config.yaml
d_model: 256
n_experts: 12
experts_per_token: 2
moe_layers: [1, 2, 3, 4, 5, 6, 7, 8, 9, 10]
router_score: "sigmoid"
normalize_top_k: true
lr_router: 0.000749
norm: "rmsnorm"
tie_embeddings: false
optimizer: "adam_hyperball"
lr: 0.0058
seq_len: 1024
steps: 3612
dataset: "wikipedia_en"
Below are experts of layer 8 (counted from 0) of a mixture-of-experts language model. Rows are named router (the router's row for the expert), gate (a neuron's input weights, with its number), up (a neuron's input weights, with its number) and show model dimensions 0-255. Each number is 500 + 40 x the weight over its row's rms, rounded and kept within 0 to 999. Numbers have three digits each.
After each expert's rows: "gets" lists some tokens that make up at least twice as much of what it gets as of all text. This comes from a sample of Wikipedia text that the model never trained on. Tokens count by the router's weight.

# expert 10
router:528519512482511445488498495462486494492500518456522507502396550494497530547509522451481535459476396494518492467512418510545493479483456499548517477517547469510466496484483436485525525430484556527532424529536545462509502513530438535484546478524506454561504454461461543509533507501480515462492514529463473600543621551496479519583499490547497433521463482467519540482477515496509497479500527488499506494536502531490521441376497461518501495524523461521459506559498537565523472504569520522478483424440474469452498453470545527485497396536491583562401537558434547451507493512469446494438559476497522520444533539492497538508482496535458506468414564501501477508461467515482581525440483506563517513460548531584439501499501488500317499496502522498504509546394490552504498509568507
gate0:491609537490432450504499500538521471464467498450426536489465553513554422501569568417514575518520581517422457540425484542495460450573539509511520513517503494515558428487452503536434494527490493537520492436508458593448510470519559520473518474605504455551576466470509499453546523464530484535421500641484453513500455493523453502530476483491483460561525488483494490562547513470548488503518491450499512538501470470497472502464408524509535536496501507509497455534511536550537526494516575548532495496508495483465532498466517460505514445503507503501470492506486525434433429516526479534498477485541495577577522531457475445520450490516429423505472477584504466495506471488539548500493536471561389511535556478566476534511428506482480508552472583507534523487471453530561472529460516
up0:501528498543507543529551600463539461480544472371435484439457453544534551498529513485524518494490564455508521467493546490477505546507509468500443469493498544536536469544452520483507531517488524499532547472480530418544490490450485462449530443529458466495466468526585459528470536560515478500564525457495497492496451495491466503466484491390480426614568526462490422514492463451522527552496494492510435500492546496529464474476409493466534431560508560538412487543507524567530535513514435488440495539465590503448544508466526440521523539493539485455528479428576516479482529502564445519379388425469502511507453546500464481478543460454535497557487535459458496534536535552486459529484492450498501522488483554490510568467451502474497494496535565442467526509482525439509526496527510
gate1:494558475511542531508557497542537468509497493483541482432510564409463441517521537569529558524529468516521455522525490504520519532529498546560473527518559517501423510492477451474515451547511561479480456512539545483469507493526546472494566494529484525536495431502491446455544534443481508563439586495459416503510531525471497477498519461473462476473445524503462464492507507518521518392486534536490480484588564466431478485486462500538446528515546485496515590502474499584572477454521458559517492435383461468488475478495462508424458448480550461479454534583431439483475476496506564517446519536566459460475530502451504548466508449515494471515544603461429482555501512487504569554408555573498455463433506534580532460490509523554464442502525555528497498550470483538500527547508486
up1:519461485514470502541478563485452500490475531507459550499540454579536530463508469445526529528506460482489542515497518446501483477486461425493502476452443475476543459503511515457533526488437470463432513479495475453534524517537493515508481479509516497448557519514512556532430471534516469493482497534547593468555494494509507467553444488538494575518490534512469475476513582494609535561563454527430510443445424467572522475439513467487535524445509489479501473463570520484495522548498571434488448496600474503496498409505525540460566482498453530501606469531596427509456485521563411493461501420522463479488500525476431540487441556484429501427460521487510566461482540581549494465521444506497579483488508467455418470520500525575453553566509441441492533506494514450470524486540497
gets: " ", "1", "0", "3", "2", "4"

# expert 9
router:529539453520533528540538489426475495479465505450517488533436502487518473548519517428573479413541443475570515537570515505560436429510456472469463467513476507458470478481461439449530516506493528570476459531529500488514521478481508494453520506477440489505488434568498550548523558485494545537499507483460514551521480467456441526506524438510474516566458580480467544502499595497540488502522513425488469454557473499466441493387463534493515514530525529530523501525520509561526464535489455421473482425523522486440512480504473531445473518487430563547425563532437545427566469561480480514526506474536504469479537590430551480430553479494484536527504491511560582509511461506464556400483461583460551472494480490544455444547500525505374556528544456490522473499479530517475499513538488
gate1:501490520450613482494474511525529472526532507468482472476531544515477409525492496493560476464562464463567477536478476551517467419513522427426429480570438550459494491477539524479448445421502532483490476507497454524474464479474500478497433509551477466497477524456438449445538580454467459518479444500498469476502514498428507460467538535531530522434432548514453529473504558525613448493477480473459473442505541515555529490476448539462502500464480496523488440544457532516557511524513502487490561533547498492490482509500500536468428516480428564534430579473496516538483458446543488539563540477469475451557519521584500497540468543544475593590523530525549532410430495513539464533483501547533515495557582544462510418442537550509471485513436490516506473417515549527469529540515503
up1:491543500514466424481550499518557538473521499423490503509517411576409569459576451519489502445476497464555491483531509469501529525474473526537448503516453470545468384516504574480550497462430412522530506494524507439540495506459433501522519481488493508509518392561507557516480446511439493494523477522489477533469477405461446533489510571461474505536455518484506503473602463549523474529546532510479471517500520554492469515522483410476522507558438543545571491498486494537508607519474457523529494505460559533480462505484500461539498548440504570548461511490492523554468528548602481477495447511430431438532464461444531440468483488530527443518513453554500608508489482454447487530501408478488505452510519527502506447501489598543499506502472514516560484498486490495515495508561426
gate2:427571484542541425570438545450496503514483437454564481524489544574582552431424480515487516508549490535561418555547561520469530476538502555435512501523496478464440452518453530485481536513543554561485502578465532508437464472474506505486440524501482484468440507502496520423512431434454563516504486504524508510501500484476530621466483532536466548537414498494566494575562472444490495581460533518491514577529534438430513509452518510485520526516474537505497499598532544530533535573492477486475475514462461511492496530493405533528463538528484499447513576519467492517523499545479488484518524459464510474529500481481524567515441484472514448471484534541429510446528574481570510489534510462458533510473504493523446556558571542464514526521503423472534479555499485519510447440561533
up2:486441459501526487577478475457560458491543475461442507555493472485483539558568594513481481514513518560484483561485482577458431457464515500409450524474444490436520557512515455463477484489526513534546469514545515525521466511502595475501461477501458517485467508476497467478524496481524490534507463431536482566543564502466463562516460485480527535458458563588491508569483496455512553500544557443531487532507487516488501478454567535517445470528436372556528437503477502544521535542488492542470541506444509472445522502434478446412436567514476479455478509481523572464484551508416479562514496444472512540544497501473414477493509502525437523502444562512506508498538449390484532582545501536467500500530586517521498552512556516475496546403475449513516522511462530469452470448487545
gets: " ", "1", "9", "–", " \"", "=="

# expert 0
router:532583504471518434520511467486471508523459522448509437501445541500498492566511542506501514450514469492537546495562449484529490379474459522522547468557507507539481469509456426498580521470448541541551430535508570425477545549525483467483492448568459565552523500526521531500525525478463533527392415558465518523514531575525460524546465499531477471530507489443506459511493520466527574456508485474446432463519520477506430479460519514528417513509526557456472510465485537593589475528560504502488523457461400435480465452505535533494455471542478579499466535539443545476524498540524481538522541453528512520520491578411480532532476512466474508506480547472478499571453507476515542524460456539538509465450461489532429517504504495500454575487594483448565544566476554522534519500533505
gate1:502541513526473538471540497509478507525440460546483472511456557498449504493530441469421444522453487501524588466487511527551485511509526516467501481532528464532577501449523485547492508551450499519461553574501497523534461482554563450541459410493525499441496571510456482514528543474557542493489447463536501472520509510560459503512490462531455492554540515467543542527589484535505489557555521509465445536591492436499529408466510456450528486504504487480458544580529507489535527512528474619492514519497436401496469476568436486492500476498487495469506475503471482518437491466526452553526496520512444524538486592427490435529518488486499492448431448558568514477540572553488600396465514472546520546459529553546403516525449455449454480572517547462475467504489484555496497447494543
up1:467511508484525549488454533520497510482431492478472549512447516492457593499524565443497558463451467415450497474519510543539441536466519514535504446539473518480585512515570483434410526448483527502461497506513457508543489500468506463621492449516464561544521498486520534430475467484475554485530491529562412548558495521507457522561483429560495489563528503518532566531492506558487510600481497438455498463460500500536460435484466467542486501524509465529486498533456443483515484446506417525472477531474464480544537425494464585550551521561484591539507471583510507502406464454527495507493514424487530597595514483507520512516453532573459563482472482471465501491490536486475520474514549476531442538507460518512449506507474534490547555493573526478581510478459533464520483459579482
gate2:464490475506502440390481540434438481448508516477497538501490446530547536506569548450479511503543501524470498425537501511524374502487507453461439499472484481479476494529468532461543467559515511570450557523503513445473571472491460596532541504518523461499452483414488499508566484414557502570431537422519570519517542508564477545504531457587596488452436528484509456564533512437535485501496498480545514474425524526539570477506495490512547511484498488548504569547501421532570490544512511469467564512478530486492439455552499538507525539554501543513493533479503554472584526518542510451502544561556484562530521548503408567457512478449553531546519510487521484464493498541533506545488521535534560475548528483532463515504561477483504542503539478522517482481431481465526519479533600
up2:461501519499542500477487482502496444451571486527447476511525491532549553524537497515446485545476517551493551461487487483549500512429584501520429517478504518516428485548578524455532520507475488471509502549540496449509565531444538483482481504469581519522534507492414473512499390559514515454562559493530500501515383486548466561538535497524495467447439523548507489536507570460518510549521536430498476616555484400545479455465530464559514462513524478603467485431412459484568517484553503442415494478536590496545514498490539535462473497540465481546457464443497552514562480523521490538514560518572473460584510432541487511530447412475546519540468523547552458510468480476522514565514590528505484477504523493507507515469535493477524543534463501501468506526471503426492531535476469
gets: " and", " was", " to", "ed", "s", " that"

# expert 1
router:490459424501577451477502473431499443504493546458518480449430494515530530553526539521515547416501463578521488503510520495550499469501453478509480509542527482507455461457511514445573521518511506549549483496478485444544542549518454503479546437452480493521527445471506502518592508502443522557500453481462463541502576498498481576517464504541483480529497500503505501552439547491528578474460479432491441432494521477465477523409458511498465457497552522435483503551517569550568421519504528480446525453454423472463476496567524532435481496543459552540376559574458521449521484529407523490471528512538506496490570533524478547518481528518501554550425518515516513525428473444526540493470521531458538483475446468556457486526544542568456473592573470537583487444467489507487515502563525
gate19:546505515487581406475549496610522525533462483528555612532432461531501512598532471465505516557506426538464476549565421499504443517441479524527534536415476461493489448568504473496510515563456532511454469475509559532530495464476477475531466415474488527489525508514570518551476488403472565470504464487481467481520604493477564544565510505524524484479473487502496537583529531533553509477481534547493427503520523534512477505417451484502443494500471547482484539517539512484479466488510545467476558548429496603473457521537513467439470534552432470490472537515511556473474551549541495510570537560496495445442442454514457490460435417547511472490511508531523481475522479512508476503533470487502535509506459524554414452483466581550484461509500461519520503519490528562561443494534491
up19:542470565550540445469536453560536499522524470508534487473443499452487537508583503447533462482518464446500540509598499544532532528466564486483527496512451481505513494533556481497550438481452510493470481496423478476576482484490471591540487467439456507502550505513393511482569512475437558524545479523536563472513493459516574473495484573478530501466474492581467450570529482550482552513521523488531491454462543484471552516454523606446448449484473566511458503532508504492518435495510530503484500531441551569536484441533569524530502554553469564455539493498512489475506482452526532561556511516554537446510533518476486423489467471566440520510499542541457545523481483532453477559588493489506575557511476499508438526491450536589493461428464543545463508480409552524521451497577477
gate20:566492522449444475544495474507455473555499517494484581482515571462467493496470554482571516487511560467580495484506566537542591529495497485500478462480565473498514464509531496453527458553479431480498536551515474432469480435529511531494526547467580478468558504498562480549525531466495563565492596533432451445482517505509502493560481471496480482563441485525464510443522573425443517500497546474506477542519452496516520497438491458590436505457552515508501486524540433469518451492508527496434488536448460497478518498428447492461494479502455512493433559492543599509425558486471515522455516476547527534560517425554479607491443523511545569531460528574446482517526453442551542470460538570534446452558442457483516472513561527533470510498489491497533432508523491458444530527443509
up20:539478530438443545526437559539482444529513478492543484452442494482395529495435539478539452444520470509473530407471518502466498528527475586482467462515510462509517464363455506464527516550560478464521509453476542441450453477510536498500538493491448431515439481441508468487553581556513510457593507459531558541487571534563511537485538403512522496461538521476546500513469500483464481480447484509507593467467469507533541457517483417508483476454565484491478497594516526468407447454515513443490531499472496448481535516555475517459461469509528471440491510554482455555523534484500537563461442493531450449507451482495566566422481475531493578525522482533491522533407518549469467491569486486488502427549513474524526524510478496493460457511470519524451473546460547524481440451503475
gets: " |", "\n", ";", " the", "|", ")"

# expert 11
router:510488416433601467504556469472466485418464533512526473527454452529482456506499544497463492497506468548548484504530450499488420457473484496460487550474450414494442476502524495439470523498496559494533427493529526511559551572480442503479552424442386521538530530524583520545578568503448516494478424496438505507482561515482521533578452468566504419533521529461553535530451524457518522452539482481510489503492533485468485506439494518494519515537513499474564557571536489513481418504547521505482522474474542503493489448512546523511469489512474610503441523549468574512524457506463455478407538477479532514410535582464569544551473501525479493510492550484479503517467539441532492456490467496536522412488508487512515454480532468563419532510549442495538529534477533535436497564534496
gate0:469488461475499430406487479464455517422554437464523504496524469455500431499553498449447488484389493482551470490470515486538411517486518497485483505594470498540463468553515467422523493530487558532477460573521505526463513482487526503429457463433457484514499499464463449530530553539487538537496499439459473523475522495511509472542433506511518477492554537523492440553534490503501458421514500482494477536524493504471461432441543499517499533498577425467476518553562515508508496432457456471529492462481520527466586539540483453540503567490506575471468528517465595504559462542453451548491510506516479554454494449492471565365428549484468568549502509551505462485502479524526535489440504488560535490566502481528526512453512558469458498503510437577597442547519513468435523499450429
up0:442481553491549435471494499595544446440479614451565472524507515521489528521475575483485462471487472503451540555548559558578493515547492488469489477437472497488476556458534543544469499516470455551498500544443515472507527422543555489536473512533465539533453575492468505508493501487509435533500552498581516516548445536563486479428559512496503570474485531416489455476530578470540449423587535420485502503455484543496490516466498538544497516499532562512490440583484532439524414541473512547484428493493532542476485517521529472541541473535493494506459458530482484498481546507532536479470476530438527514537470459569501477499507485488461468434523495472568426586501478531485554546526476544420529540485480514535494520542539526487509447570410546506518559468462469507510556484599515
gate1:543498459473466451567553533575536505483537518560519442481451507492429550536480492463512554483509524474540497551554418465541506425482502522412517510519495498567436458527563492400518480511438539463529495587492534477498514529506493507506502484481474471467521512586530499517461509484499577508507495480448512511418621501446483519498502485557479455545503508536455502539412525520501550446548549543514468498571435438445486529454473530430409510422492510446494535517498501488439508547470523393558513469439482483504533487500518477520504476536456486483399575457515484478443482460488450487511529468519529495445535531425456543544437509425580577462501515539466520484484524527556420537504476459549521473492522468547465450495511456560514494521514490548490450528481487454510560514522464
up1:449508434527535564502466464454461560430482541437503521513528537550428453546551578560521516503492491543500529515447513527463466469525444393582499470473515501478522548482436508612504481466542524485480492490493541489531530537477462535469534549554486434502507499456414499481448520534473502478493468478466510441480486514531420521486452450503475442549469443465475447505461480549504511589465489463500473492508543611517504472465481466487478535551498558505526517461505522497455511487531518532437508501478550457515409477428485471535508483533526482532525475535547553501587525435513484540465492525459457532491464523515545464489501529448464365537451565512519571576496457442520494430483466522499548473514537525433563558498473457483505555534435470404449483564518530484469466541467490
gets: "\n", " in", " of", "|", " In", " on"

# expert 6
router:560575466542572448568495509494507500477485560495504436424463490557587510558567523561496560483547400593494493506552473483547463483486496441400514511526509429458431480550460456434519511477509549574536461538554496482515498531487469523491516493482457505465463494505461489560535500521546514574456486516448534505490532592515513508553469533567498430467476542473428517520407546508503532512523497466465463520552520529438470460401448520556508469512481537446491559500502545527572473511533500450450506440526453509463455459569499541455489448484515493541427528500462484513602480577467522491451522502542508528500553504503484545564473543473490521497469556492546548529431509502510505437530497516485500532535487474596517492503496505533411502507531516419481546486506562477496528506536521
gate1:490470490474513493437519546524472450514559522462532476494441511531604535558480479512484472508465497550493492439470482463567540418446498470473571509513509465494479469516492576505551498489535503546500452461596543494551462575552544472415463489503517499534465549435485597436507451440485492460569510463516433531565425517491552485529425547525521432525439468505540471568483517456512383474497532461515511531481484480494569581494517494509475479548485477508500485499527523487469398559523463511524574504423456539596473544558527486553506463514475485509498533527474509516487478469502528536556560558566505511500565465476454538550542575540481459455498502502528530451523489519511495530587498465434472470527476473552471494616460497494474456508490514470453539477483481455467523473476443
up1:533499564469534458430571529520453517503515466539494482486488392485516483530482484490523461497471422443466489502553523512506575497403533548436529532577408445495511608455453505474539471530477519525475466418510516611479450447470521473486431518517476446501513511451504497587480535467497525474528522552438456526446492491543525485459429478522493503461478537552492460500485528545490514432574543461504426506489434497518495544511505502451470476519547510587470453519455512509450500467506520471496533492461534519511536558508498541483505508480552567583438479490404504511456545539475499521525547466568498515462407504526442452493577552498531465479541497534494508442539493562458585438475547530501497513538492522514534502564540484517523488539524440530515490560479466527397470550455464
gate2:464582481487519482575482519481523481431513500508496395499489516525487531480484500542495487455520477551495509489544509483480488490516567489456459486454428446469556475534452513486513458478392516551540498521570566533439500442475489455410553510483448525478549496522491500454564542492544498485531477469461503504457537602517477476451522497580474476495537490451527455489594496477544470501521537392550432476513485466479501481454553444570498530462548518473447545508535544477520497534508512466499455464503530460423478498522510517575521466436474557420444504476391472455508538467526467527462411486521537476458517526470512395520451491530586524447405487457492566485476516509497465495556497513480504521560508565514519504452461516522454505481523458508506421520474436451514532535517601
up2:493507476494508494422508496490443532504422468531507499506496435454478449553530506507470494577477533502455531493538514528533528475537492562526641474511560502571524466491519419468431503483489463531473501491525462453545500499451476558547538479506418496559538503542488531570536472522460469446495492495515490528509453439450547527567468486476446482546532443545463542534390505547483512531516503474459508572529552505461530554530475461475511416589521523551435478567517507577577534470479506520495489574457468549552497536490560578435436440485529472607535474560511594447495426531483484543521542500509541557513476491455481454495493521473418436562535488512491455488559509457538554522485442469512495485506448451565470487459468499473518549470564481516498510487508536514498497467511499
gets: "2", "0", "-", "1", "9", "3"

# expert 8
router:493523451474513432526553482458464490468516545442545493495518552542506494570537549464591593496482464535551507506500485477552464453441457472435489497524526451460457446506498470484582506540462525500538475522502485456531490560564457503500550516471472476513492487526547564562525539488508556557445442524398481459522598521474473449545461494528450511571438506496470519464509543466515542469481423445435466434521501546475469430410483508530506483522530579512468559540525517517539474500480475479428483472394478403496467468514485533512465458536499518541408541542474509485503539532448515552454507457462506521483539526469573494536497561500516490489467574475487512512483481451552536461464445529556511491443462474512416541470501558554454525487573473437544507492479468492465541572507560
gate1:537511515559472407512501442556432494523515475522521445513493532453580505520457514423522493542441469500532508435486531556513514429492412454481484545450513505523504505589516484488456469511481512495437492569491518451528507427503539541611506473484441503514485522458446513473471541522539532509491525451478509469465539478467513503426473470487484507440454521536455562434499503434463552505540510458523418529504560510499431564480494517549477440494522518515534538433525538510539433560607574462487503584510463520452473486533525542529470549542489553464505536467487591516474469501426494559426575453570518527438562485510486487457540512529550550535486488486493501471538486557503514539453439559529572508488498555503429407502502502473494481532525489488560548435494465467510466447458504
up1:506435532500449516543511569462541571489469483486478557487430478517503583476607459515473495510591478505489487480491524500488433512463532549541500470469506480487574533471555514497596480413516472555524537479457475525432513584469524514432479508555545508477523525404544424512499519479472512547481509506579560524440579490584522490522589490499584481497544483547544428477509485491517489510448528510543564477484499439485581520520549505472464539472544443501487538520467516461489533496502473523551479499465471545529493447467428519482517520512500559543500576477600528477540513523562538475515513522568480474529502450467445525502474435514454481567550518571472437575530523546547456469511449468468487453523460450534551544560499477454484495491515482458520474503490540546487495452601481
gate2:518478503483479491458491491577472530500474530452515518487421494494472549525526474543535526555470530519477539411496531549526490405489464500526469520504514522546504456506541507519542463583447465482574587434532552521536542541433522498500546495489489550476514442466554536459475463582516474497525480501494587447515548503543498494511485490473466508457453538444581480532504544509447512536503440454542544542536552457521549512456490522490496509603472561514478546542438524444491480451434468549537473506577536512507572524480545463437463523569503487472525482534461464456516461521453487504468475514484475429543553457502459428516418543504541502552421573470487431482434563514487506545429549501564465423516511472545482477449535516489456555538533518509427527473398465554499512434518533
up2:437478444417534392481502455511478496489523555460518511541478477433466535495414557535517568480475475527531503542468527479535494531444450511452472539496495454479490535498444531481455553495484492539588497544442621571470507496531541513501546510467502439563458421517469485546407453512514404512525486537414435495477523504491491521475467524452538545496529465496524475606479418457515493454482515550577474514595487587506481467477478414536535533508476432485527558518498565509467479507437531464547527520411520509509486453491465448511465506502537486495484583521512478427466545517507516524449503500484488530539524492519499499500446505470486419490464506454557512468481432534507517533501425503526565527566483467510503468500546514498487513516573458527559512512497508425513467541494411
gets: ".", ",", "\n", ")", " and", "'"

# expert 4
router:570459494434524519545511503474473458485456518428521472476468535510570500550498503521478556503511499564524532511509381500552460424503474531437466513551512493461516493559544460490555500534467579504505484518601501458513542502597442513472535475496490549522436488508538533520473493508474536543436495501476501483536516559466495535530467474551468445480514552453491496549431513482523564486551512484444538487558516529520532466493475585511507521504475534453485528550552518547548452508558533488427503498522411461493524492566520546465467462527507573556477507575459490422558436482439465597512515497493516559482572558439518538516505536461457566537474542499520533532523553543535532458477481529556504522454455489552446463588497517519466567576529477452464526438447483553456558527562533
gate0:456537504485548556409427455459590521514479503497539440499478539474514529522592562489460517466476534538506520472493447482532501442498558490466430463469508487447521505527488533493486444487453579499387402507570482462529492496564481452522466519422499530447505496498523548544525495467498424455449501472463474467558507503495516499529489503548538442465559514458486478551541454479453554421513512471525517571523576465458520437507484519572547492451503512456494489496458517525503487533505454506417518457512449527461560479589523494488510515569545508524488497546449518438459468558449554493516581562444507535480534478525486547482537560491547519547432445525501513475524563463551506535408444503477446468440531400550487506536540521491514574505505468551501494514555473522500489497572526
up0:586469534507535494497496539543544563525439453463557498522506570562497472601511446536544468488522535457455465492510554546495453459511468459502451478475437485492529486539524461526415552529468497513478481520474516494571475518494477454437557477525480525450450574525468486450475514575541468495467502526450458554469392557468525549496514491596406421488606543450488537518523494465473508548453499526546484564468473472497492553486498488523508503522426505514584436499535505483509435468485465521466472486518558542529517481529493493482532431583540545481528414467414492538464529497424476474585497460471450555517475486513451495550485509479510517490487515521483524527554500528520533569469509469565501472474476460619476481551455496540515513504494527502434425494528479547497480426539452
gate1:529450461575478546499506511516530494519488517485481459503558518551580488448530500470472530498500482459460512483512520469511492444483512538503518511528454472403543505568528463534550561551533513527414494458472463539497613532526477571436505433484572495454493502481540521486490404486500550460500523548454480512518492506439511587518436500552516518483475426472383516555474535536536461464533503569492441479573474465539501462511534514534497511513532509542465482467461481502568432449400492489427479546546491462493476486508518474418525463569522498547528501523505522479553495464528474559490498480524478535549494499438448503472538511506513470519523467507507566504581560497502552460466516440525498500536489427417500586584567465582508497563489556402530456514506476563530515457559491
up1:498502480506481512473537436460427520472441540578550518447448496506489517539546465505505575435540454468528571509575534530435489563482579473514475453524507486564463533544517537462575509509490404497473496456497536535476512511554511474500516501534507569415478437522477535531496520588558496492496491488450490512532440459522461431531506517486431574447598446514532529472535501514523530532536497462501461483447468506462502488448492595485540502522525514480535568516495515508484564514547504520473521529478442520432556473550506537543501521487486533427524399541574477487494461588555409519509517484472527519529473506508457458424526490494491440473520521438495497416543442513559548487462436569472495503475560451468481507439535554448536442451526546553548488467523515495541510493446439
gets: " the", " a", " of", " The", " (", " \""